Below are experts of layer 4 (counted from 0) of a mixture-of-experts language model. Rows are named down (a neuron's output weights, with its number) and show model dimensions 0-191. Each number is 200 + 30 x the weight over its row's rms, rounded and kept within 0 to 999.
Before each expert's rows: "raises" lists some tokens whose logits its average output raises strongly, later layers aside. This comes from a sample of Wikipedia text that the model never trained on.

# expert 5
raises: " The", " In", "1", " (", "5", " "
down0,210,145,168,181,189,187,189,166,195,227,238,164,208,206,227,219,154,134,168,195,194,194,170,205,197,216,200,215,204,132,228,157,162,202,185,188,149,180,146,214,271,193,234,241,197,186,205,220,181,199,167,192,217,199,173,209,228,207,174,212,196,191,183,260,239,220,167,198,180,189,144,277,236,226,188,235,222,182,228,166,235,170,168,197,145,212,184,160,203,194,188,210,203,211,209,206,238,198,176,211,227,191,203,261,214,213,217,267,154,229,205,197,224,210,205,146,179,207,170,202,153,185,263,170,155,219,180,176,191,186,127,174,193,227,203,181,193,217,166,157,259,177,197,241,175,236,206,246,227,212,181,148,185,165,193,156,172,237,204,225,161,176,231,203,196,241,222,224,214,244,229,152,183,149,192,156,185,237,270,118,138,197,171,219,167,229,206,197,151,176,175,223
down1,167,238,199,189,182,143,269,221,240,212,174,206,213,235,229,176,189,167,208,202,172,294,209,229,138,187,216,273,229,209,221,135,187,222,245,210,216,142,228,178,251,161,254,150,203,190,238,190,199,168,166,205,164,203,210,208,195,255,187,223,220,178,174,201,182,254,211,185,209,211,198,166,176,210,172,193,251,191,203,189,213,233,215,260,213,222,181,196,217,207,241,172,240,158,202,196,266,202,233,255,177,163,135,188,267,183,230,210,193,146,191,191,234,210,154,157,135,238,231,177,169,211,205,212,217,185,253,224,191,147,214,178,182,204,166,202,255,172,167,239,212,177,207,181,158,193,224,218,190,227,226,219,214,228,219,150,196,208,203,192,214,148,196,224,249,200,238,228,185,149,241,195,221,194,252,228,206,209,243,192,201,256,171,231,147,264,233,243,187,204,190,209

# expert 15
raises: ",", " and", " (", "'s", ";", "."
down0,194,235,171,176,155,224,170,179,180,100,192,216,157,176,242,192,228,166,171,201,171,169,223,166,209,236,174,212,222,199,169,201,219,139,201,194,174,202,179,198,195,204,179,163,220,235,191,203,188,222,227,233,180,233,189,208,234,208,169,192,205,189,206,207,187,140,133,202,179,216,232,240,171,157,178,232,191,217,213,146,210,179,197,165,286,199,220,249,197,222,182,207,181,229,212,205,238,189,242,190,167,175,176,159,142,194,213,195,185,208,219,277,233,180,191,201,215,227,216,199,222,260,217,189,241,220,200,195,235,294,185,236,187,223,185,207,221,161,195,181,141,266,226,183,242,156,195,147,257,200,206,224,228,205,235,203,181,178,228,162,193,179,136,185,254,154,204,162,205,213,244,252,198,136,136,176,249,213,228,189,201,232,198,219,197,219,219,227,197,152,233,188
down1,173,197,184,193,196,276,178,182,168,243,209,227,165,197,190,150,254,190,206,239,217,184,210,136,232,235,205,189,205,265,217,193,219,202,164,204,189,220,209,185,201,215,175,223,210,178,222,196,208,202,202,192,187,155,250,231,189,181,183,217,156,189,187,183,190,203,165,211,168,149,196,212,227,217,246,198,218,189,175,188,204,211,170,207,213,247,161,231,210,221,242,235,182,179,153,203,183,226,126,209,195,223,173,107,207,179,186,172,223,188,200,204,162,232,199,240,196,256,217,221,190,168,189,210,165,128,177,252,205,194,160,224,232,247,160,245,181,164,181,209,183,231,196,182,141,214,153,234,182,191,178,182,201,233,246,241,213,245,173,151,213,240,185,200,206,174,232,247,205,184,158,221,213,181,123,196,175,169,153,129,195,182,199,177,213,191,195,201,248,189,151,191

# expert 3
raises: "ic", "ar", "o"
down0,148,170,191,146,210,174,214,214,250,172,147,209,229,200,183,206,245,183,190,216,210,211,205,203,228,176,204,210,215,193,178,244,201,181,247,257,203,187,225,186,197,186,162,184,219,242,196,202,181,224,214,194,233,259,187,190,178,200,211,220,169,188,224,153,146,166,212,178,235,138,203,212,210,219,201,193,183,233,220,170,218,193,185,220,201,224,192,178,226,249,185,210,160,174,200,232,182,182,185,195,130,172,165,232,194,166,250,207,208,229,231,135,210,175,210,164,144,212,184,201,223,173,205,128,168,178,220,180,173,180,266,186,142,222,234,221,201,263,179,152,223,190,180,217,148,231,211,222,194,193,161,224,174,238,229,210,198,200,200,133,194,201,283,230,180,217,178,181,164,230,159,179,229,256,163,150,210,192,186,217,236,232,189,225,205,180,223,234,178,146,226,131
down1,201,223,205,227,229,225,195,235,230,222,210,195,212,157,199,193,196,208,169,241,215,221,232,204,217,193,259,158,219,172,266,190,162,180,224,151,217,174,210,241,239,215,239,151,190,212,198,204,186,187,221,185,252,215,203,201,218,216,215,214,172,233,218,232,161,232,204,237,252,170,174,130,183,203,220,200,270,241,241,183,198,185,220,162,170,247,193,205,181,211,209,247,224,130,272,218,204,209,168,180,191,166,185,134,213,164,219,170,195,238,300,169,149,213,198,172,203,195,244,217,193,168,169,183,199,217,214,189,180,160,182,207,234,194,230,154,195,221,183,229,219,175,196,188,196,261,166,229,187,196,169,210,209,226,152,225,216,202,222,210,214,259,234,190,169,198,163,195,204,208,158,195,151,175,205,202,179,200,155,260,190,232,181,220,181,190,185,235,172,221,155,217

# expert 8
raises: " in", " of", " on", " the", " and"
down0,152,181,174,208,213,237,232,214,184,175,182,162,200,227,179,217,238,201,180,156,166,224,164,167,257,212,202,217,171,182,182,303,163,203,194,190,181,185,163,196,218,216,195,196,146,210,187,200,232,229,246,200,203,196,200,227,214,196,149,198,199,186,178,198,148,177,183,144,254,258,231,259,250,161,192,187,220,139,207,231,196,185,229,196,171,209,191,194,134,200,233,246,219,192,222,171,237,261,243,188,212,198,211,209,183,160,189,169,208,186,223,140,252,226,241,190,185,230,210,158,173,253,106,175,181,210,217,193,206,186,196,190,197,152,208,236,174,187,215,172,113,215,173,232,186,200,183,261,173,190,253,191,225,153,223,220,174,155,229,135,171,180,204,213,166,185,233,142,185,256,235,194,189,232,225,220,206,248,232,188,225,214,221,241,179,166,180,196,186,180,167,207
down1,206,220,181,227,252,236,220,186,249,158,153,205,197,208,197,193,216,218,190,221,210,149,164,200,215,194,198,178,120,217,241,192,216,226,221,225,246,201,224,127,230,219,176,236,213,222,168,233,214,303,232,180,238,216,220,238,252,191,120,211,166,184,189,190,243,199,182,222,186,170,191,249,206,227,237,236,214,211,222,219,109,230,226,238,204,172,189,133,200,197,177,208,221,190,210,229,205,180,176,185,123,185,206,170,213,282,203,216,161,195,234,191,175,222,202,203,187,169,231,179,120,180,195,244,198,155,233,254,199,179,207,211,255,212,240,228,210,135,171,209,169,235,197,172,206,165,249,171,232,167,154,225,184,174,224,178,257,216,229,212,210,193,229,191,187,194,250,209,184,240,207,196,146,208,219,175,215,196,250,137,197,204,142,239,173,159,225,162,192,182,149,216

# expert 6
raises: " the", " a", " "
down0,154,209,221,198,226,216,123,182,210,218,226,225,239,207,209,208,211,189,172,183,191,120,228,189,222,231,215,184,219,194,194,124,196,196,206,208,227,196,214,194,182,243,184,255,218,215,183,153,185,212,192,244,191,195,203,180,184,233,178,125,222,216,251,222,164,184,239,214,226,165,267,202,262,252,201,201,167,132,195,178,191,190,208,127,191,165,156,143,174,178,230,203,213,193,253,200,170,213,224,178,266,257,120,212,218,206,250,228,170,214,188,233,160,185,230,221,188,210,186,224,190,203,196,203,211,187,244,179,206,191,200,210,172,220,256,246,193,172,219,210,193,217,186,244,213,185,218,177,187,174,238,208,234,187,152,217,180,184,186,166,134,189,174,169,208,217,186,221,254,204,179,222,184,215,134,205,207,195,231,190,220,201,170,202,199,210,193,201,186,255,192,170
down1,204,230,148,195,216,247,214,200,278,213,215,187,233,202,213,225,231,174,172,197,169,218,189,230,169,212,195,191,192,176,203,185,244,178,154,207,238,167,234,195,162,197,191,185,229,167,222,158,184,217,231,230,215,247,163,205,228,196,206,190,268,180,195,191,224,222,190,202,203,248,241,226,176,220,135,288,147,228,201,172,185,222,189,195,164,235,266,191,189,219,185,210,257,207,211,185,183,186,172,185,196,165,228,159,213,169,178,215,191,186,142,180,182,200,229,203,188,179,183,235,284,169,207,155,178,185,206,201,185,226,195,192,210,179,221,191,246,165,297,175,232,223,193,151,250,242,225,206,220,192,154,197,169,197,174,181,237,218,228,157,192,223,143,202,215,215,199,150,195,231,210,249,258,217,250,187,222,188,207,152,200,203,210,200,159,218,206,206,236,194,207,172

# expert 11
raises: ",", " and", " of", " in", " (", " on"
down0,155,220,224,237,263,184,188,140,222,230,209,194,241,198,222,193,196,208,202,218,187,180,256,229,195,249,160,183,197,171,180,177,176,193,229,150,220,182,185,176,233,214,235,179,161,229,226,160,137,188,222,229,192,147,253,136,132,212,177,249,191,211,219,198,233,210,167,188,163,159,173,187,199,196,201,192,182,230,176,217,164,246,205,216,231,204,224,196,251,191,214,198,194,189,173,214,237,149,230,226,231,203,197,155,179,196,171,216,186,204,218,208,192,188,160,234,205,244,211,210,252,176,202,204,221,203,154,282,170,194,200,197,181,214,148,168,158,186,207,212,221,199,191,196,204,189,166,211,238,235,217,177,179,173,167,205,178,193,190,177,182,222,163,174,180,215,211,199,227,178,198,273,168,245,176,168,202,218,247,153,201,138,142,184,238,215,223,232,198,155,248,182
down1,205,226,201,175,251,177,205,190,209,190,206,188,187,175,183,186,197,211,154,207,148,188,212,202,206,182,216,155,181,214,189,208,191,180,187,198,223,241,175,197,203,170,249,209,175,206,212,177,170,250,230,185,213,192,199,247,172,174,220,202,212,211,170,204,240,207,161,237,166,184,187,186,196,177,236,186,204,188,238,205,164,188,140,220,245,226,200,200,167,169,222,176,143,236,214,164,133,186,244,230,207,235,149,252,157,171,160,160,219,261,236,181,216,185,184,230,222,272,141,199,241,167,214,185,241,206,201,220,168,180,221,192,217,204,202,213,175,227,245,212,151,216,191,200,218,181,188,212,213,226,204,205,265,175,250,198,177,204,202,222,198,215,214,223,162,192,212,176,194,159,177,196,187,179,183,230,232,201,182,204,166,207,252,203,139,217,172,189,216,210,154,253

# expert 4
raises: "ol", "ra", "or", "re", "ut", "un"
down0,217,193,163,232,225,187,152,253,268,212,193,171,209,193,213,251,187,212,168,193,227,167,199,185,221,227,254,175,170,160,242,195,224,192,265,198,176,151,257,229,186,219,155,279,203,185,183,162,212,185,187,159,160,227,159,226,166,204,199,205,182,218,210,163,165,227,233,194,215,189,204,210,198,203,192,191,230,195,169,186,203,162,243,232,205,199,226,233,229,253,170,269,202,210,221,199,248,219,209,264,194,144,241,259,232,195,136,193,233,172,196,200,205,240,247,252,250,255,142,199,212,180,232,242,223,194,216,185,217,205,235,164,226,179,197,193,183,192,186,182,204,251,156,229,249,136,140,226,193,244,232,181,198,204,234,197,202,222,273,194,224,198,229,241,189,199,188,150,242,189,178,204,204,243,159,176,184,182,183,182,159,189,229,187,175,214,216,171,170,194,192,138
down1,233,158,187,134,173,254,261,214,194,195,156,159,183,169,154,181,209,181,135,139,210,141,188,224,262,209,187,236,177,209,185,212,123,210,191,164,228,236,191,215,204,174,224,209,198,244,158,196,162,253,179,178,210,214,211,211,189,188,204,234,222,249,162,220,207,204,215,220,225,216,174,214,193,188,180,226,214,175,214,192,214,183,180,213,172,201,232,182,215,190,163,143,154,161,205,200,237,203,218,202,196,243,265,245,219,175,195,169,192,207,225,196,193,209,178,215,204,194,174,188,187,233,219,181,229,179,180,184,242,215,226,214,204,196,214,219,212,226,202,217,207,233,178,236,218,172,262,184,199,233,112,231,171,189,187,137,197,154,222,177,206,163,190,206,220,204,241,203,213,100,174,228,241,159,209,177,197,213,201,197,197,174,179,184,220,250,205,167,151,212,203,205

# expert 10
raises: "16", "18", "11", "17", "19", "201"
down0,166,211,262,232,160,229,220,183,244,193,169,208,189,202,201,196,215,228,190,231,222,198,193,292,153,180,194,255,208,245,105,272,227,225,203,195,246,180,144,242,254,181,204,241,209,220,170,180,249,228,202,190,229,226,202,259,229,218,239,205,134,237,270,225,215,206,235,221,218,181,184,185,180,235,224,238,155,179,121,236,173,223,181,215,212,171,171,237,166,186,188,188,195,194,166,283,190,245,198,201,195,185,269,141,193,206,198,213,182,245,188,189,222,246,182,171,197,202,220,246,170,198,196,149,190,198,162,209,203,143,214,224,203,111,237,188,184,226,228,225,215,188,236,224,229,198,174,212,174,218,231,216,228,143,184,200,196,179,231,248,199,220,153,174,244,188,212,143,226,158,176,276,196,190,222,168,161,209,202,241,260,196,228,196,246,210,214,156,215,239,226,181
down1,162,218,173,163,204,204,204,216,228,136,180,218,222,157,171,162,170,183,233,223,196,201,164,207,100,161,158,192,236,185,189,189,207,165,105,184,231,221,190,221,191,191,179,195,185,167,217,217,226,261,188,199,165,198,200,196,192,220,206,225,183,177,244,175,209,200,175,216,233,174,217,204,216,265,177,244,175,291,217,241,197,198,198,181,153,210,264,244,158,152,148,215,235,223,226,194,184,158,215,146,216,227,225,190,164,236,224,164,195,205,236,237,211,163,189,171,205,136,214,174,252,210,216,192,202,173,188,228,226,148,231,202,198,248,217,212,187,221,190,216,156,198,195,253,165,192,211,216,204,192,227,205,205,185,206,193,189,217,208,230,198,156,205,183,210,209,173,204,193,197,123,195,183,198,208,222,226,210,166,164,210,301,244,191,221,203,198,225,227,270,189,200

# expert 1
raises: "y", " and", "ar", "ul", "is", " in"
down0,257,209,221,254,195,182,151,223,272,203,231,247,208,247,178,241,240,166,198,182,203,170,223,154,185,173,190,191,192,222,197,203,220,235,236,234,217,240,224,217,243,215,212,179,171,183,234,188,174,227,174,221,176,240,154,223,183,194,180,195,172,163,174,179,235,151,183,148,148,259,179,228,188,225,182,226,284,167,198,203,158,188,200,232,209,216,244,193,208,205,219,153,231,233,154,171,238,216,198,224,176,168,132,172,235,209,238,204,205,180,286,192,270,150,184,197,255,224,208,183,150,221,226,215,217,215,206,206,218,150,199,209,214,202,199,185,141,185,231,182,166,219,197,180,167,192,138,234,178,227,227,133,154,222,212,187,204,152,210,171,161,165,221,191,210,206,221,225,202,196,175,259,195,179,232,288,181,188,163,245,239,214,173,194,141,233,179,265,230,143,194,220
down1,237,203,169,253,205,216,201,228,225,183,209,203,212,188,245,170,185,209,146,109,207,175,254,175,273,188,210,201,201,159,235,215,191,152,172,177,225,216,202,167,176,157,191,169,174,209,251,172,181,222,195,208,141,212,197,216,202,241,193,231,207,196,210,226,221,192,189,204,220,220,209,211,192,189,237,198,201,259,215,201,188,233,179,178,167,204,200,210,179,219,180,227,112,223,235,226,193,165,211,224,243,249,163,232,220,189,223,207,123,234,208,213,217,170,212,203,205,202,163,144,213,212,225,223,162,191,220,189,163,204,177,219,184,260,192,195,207,213,202,176,205,192,243,203,187,232,248,159,139,184,273,169,149,267,158,229,186,233,138,215,136,201,137,109,210,172,172,187,280,215,197,218,195,232,226,169,220,203,189,160,244,235,205,190,166,205,225,183,218,216,196,152

# expert 9
raises: " in", ",", " and", " at", " of", ";"
down0,216,237,185,233,226,227,198,179,224,156,202,197,182,179,234,201,186,188,187,224,219,227,167,139,188,152,162,197,203,179,191,212,191,232,170,188,182,160,193,214,196,168,289,199,197,228,187,175,211,224,215,203,240,170,201,246,260,241,245,152,166,179,192,232,205,220,154,204,182,173,165,183,252,162,152,203,162,233,215,207,252,180,155,162,161,156,167,173,197,246,210,157,196,271,195,180,217,198,216,159,216,223,203,186,204,187,227,190,195,196,185,204,225,154,191,208,191,187,203,197,199,161,188,231,222,263,163,202,231,171,203,182,148,207,128,237,230,195,236,173,231,171,194,194,228,197,200,234,220,222,217,190,218,160,193,196,177,169,214,207,173,238,176,187,218,250,144,258,202,183,216,183,215,242,148,226,229,179,199,208,189,196,214,211,216,191,170,211,279,124,202,163
down1,195,238,227,191,203,184,189,255,227,235,193,172,195,185,241,232,173,181,161,191,267,229,170,157,170,165,221,121,153,275,199,172,159,143,263,134,280,200,189,187,225,188,216,182,232,204,237,122,182,215,206,263,213,244,227,198,207,209,192,202,184,210,227,213,181,174,238,249,189,208,220,192,176,176,228,213,151,144,161,222,152,185,200,192,162,181,173,190,183,160,164,202,141,174,252,232,190,163,219,184,166,181,168,233,149,224,175,192,234,218,179,203,205,169,169,198,190,200,188,173,268,181,222,184,186,256,219,186,183,212,185,161,216,163,244,194,205,165,214,215,206,232,226,253,166,150,203,199,175,205,230,252,177,197,169,202,181,168,193,198,222,158,217,182,208,204,168,198,224,179,173,177,220,200,154,206,196,186,259,187,176,166,199,221,181,166,163,191,152,208,195,200

# expert 13
raises: "m", "c", "a", "l", "as", "at"
down0,220,193,171,169,237,202,193,216,145,213,200,235,184,167,201,187,234,207,153,227,214,167,162,136,213,237,229,220,190,207,152,190,245,222,259,191,201,202,151,211,194,157,226,197,235,207,166,251,255,203,214,179,166,203,202,179,195,207,205,201,214,245,229,227,240,207,234,198,184,229,185,200,282,198,157,211,205,190,192,187,190,236,205,207,188,171,186,235,169,151,217,169,258,162,187,210,206,264,176,208,193,212,194,207,254,216,172,206,145,200,160,262,194,213,168,155,202,271,193,228,180,264,249,174,162,218,152,261,213,229,201,196,233,174,204,189,217,150,246,194,170,168,156,189,208,277,175,157,160,206,193,184,169,239,170,199,197,231,223,279,190,191,193,224,239,201,185,208,189,258,208,191,215,202,185,240,232,228,212,205,242,208,189,220,197,180,177,242,268,177,176,209
down1,208,171,151,216,249,183,192,182,156,149,180,244,206,159,199,217,197,168,201,259,180,183,176,189,191,242,238,182,179,232,240,192,243,178,232,234,215,214,225,206,215,237,186,192,154,132,195,179,216,156,233,170,173,235,186,187,171,214,164,195,181,223,199,216,211,266,168,185,156,191,170,202,249,230,161,233,174,175,195,234,188,221,185,233,203,205,157,239,174,143,236,211,189,178,239,206,161,190,170,171,189,147,208,208,198,209,231,120,235,237,204,176,215,165,199,194,189,242,161,218,200,145,185,170,214,191,226,217,240,185,165,237,170,254,246,172,153,220,224,224,187,199,154,216,176,166,154,189,190,205,178,164,184,205,226,175,209,205,162,172,227,189,185,183,217,149,159,200,190,220,170,236,228,224,174,207,254,156,197,269,247,233,214,171,152,183,212,194,209,160,146,220

# expert 14
raises: ".A", "ul", "O", "oss", ".", "ig"
down0,256,177,197,187,199,262,208,182,221,196,198,182,172,197,181,190,210,234,114,215,205,185,230,191,207,174,223,194,217,268,228,177,173,165,240,264,227,209,199,211,179,174,179,191,204,209,227,173,198,229,160,187,195,187,207,159,198,231,242,223,139,170,182,221,231,159,194,214,208,195,206,187,187,200,224,231,195,210,202,246,220,211,257,171,193,169,253,190,241,226,258,225,212,187,288,216,118,220,197,193,188,240,130,229,215,158,156,254,194,225,186,241,218,190,193,226,219,231,213,190,161,189,174,231,181,127,213,197,172,209,243,174,225,228,237,233,170,214,232,208,214,225,252,273,158,202,189,139,183,232,204,164,210,127,183,196,188,205,221,199,165,203,207,187,218,206,212,164,207,183,217,191,197,224,184,191,217,178,203,221,194,210,224,242,227,178,183,209,221,181,218,225
down1,232,233,179,236,185,257,212,254,168,203,205,194,199,185,204,203,156,209,230,199,252,184,221,180,230,128,145,207,203,202,231,173,228,243,225,252,227,154,265,204,201,261,177,204,228,181,206,201,222,217,210,157,188,211,215,221,210,219,164,289,181,215,178,178,202,223,226,231,166,236,163,224,189,237,205,178,213,187,162,179,157,265,235,172,171,196,200,189,225,187,144,127,235,268,197,168,200,209,185,181,203,206,133,207,171,205,184,192,251,173,178,148,230,233,172,202,132,217,187,197,187,218,210,201,281,228,257,250,193,249,154,237,232,222,214,184,169,197,270,211,178,202,261,140,189,200,188,176,196,243,171,232,228,237,187,188,171,192,186,191,174,159,219,211,187,200,198,187,227,178,225,212,201,204,207,183,174,222,157,182,200,207,181,193,228,231,182,214,188,240,178,207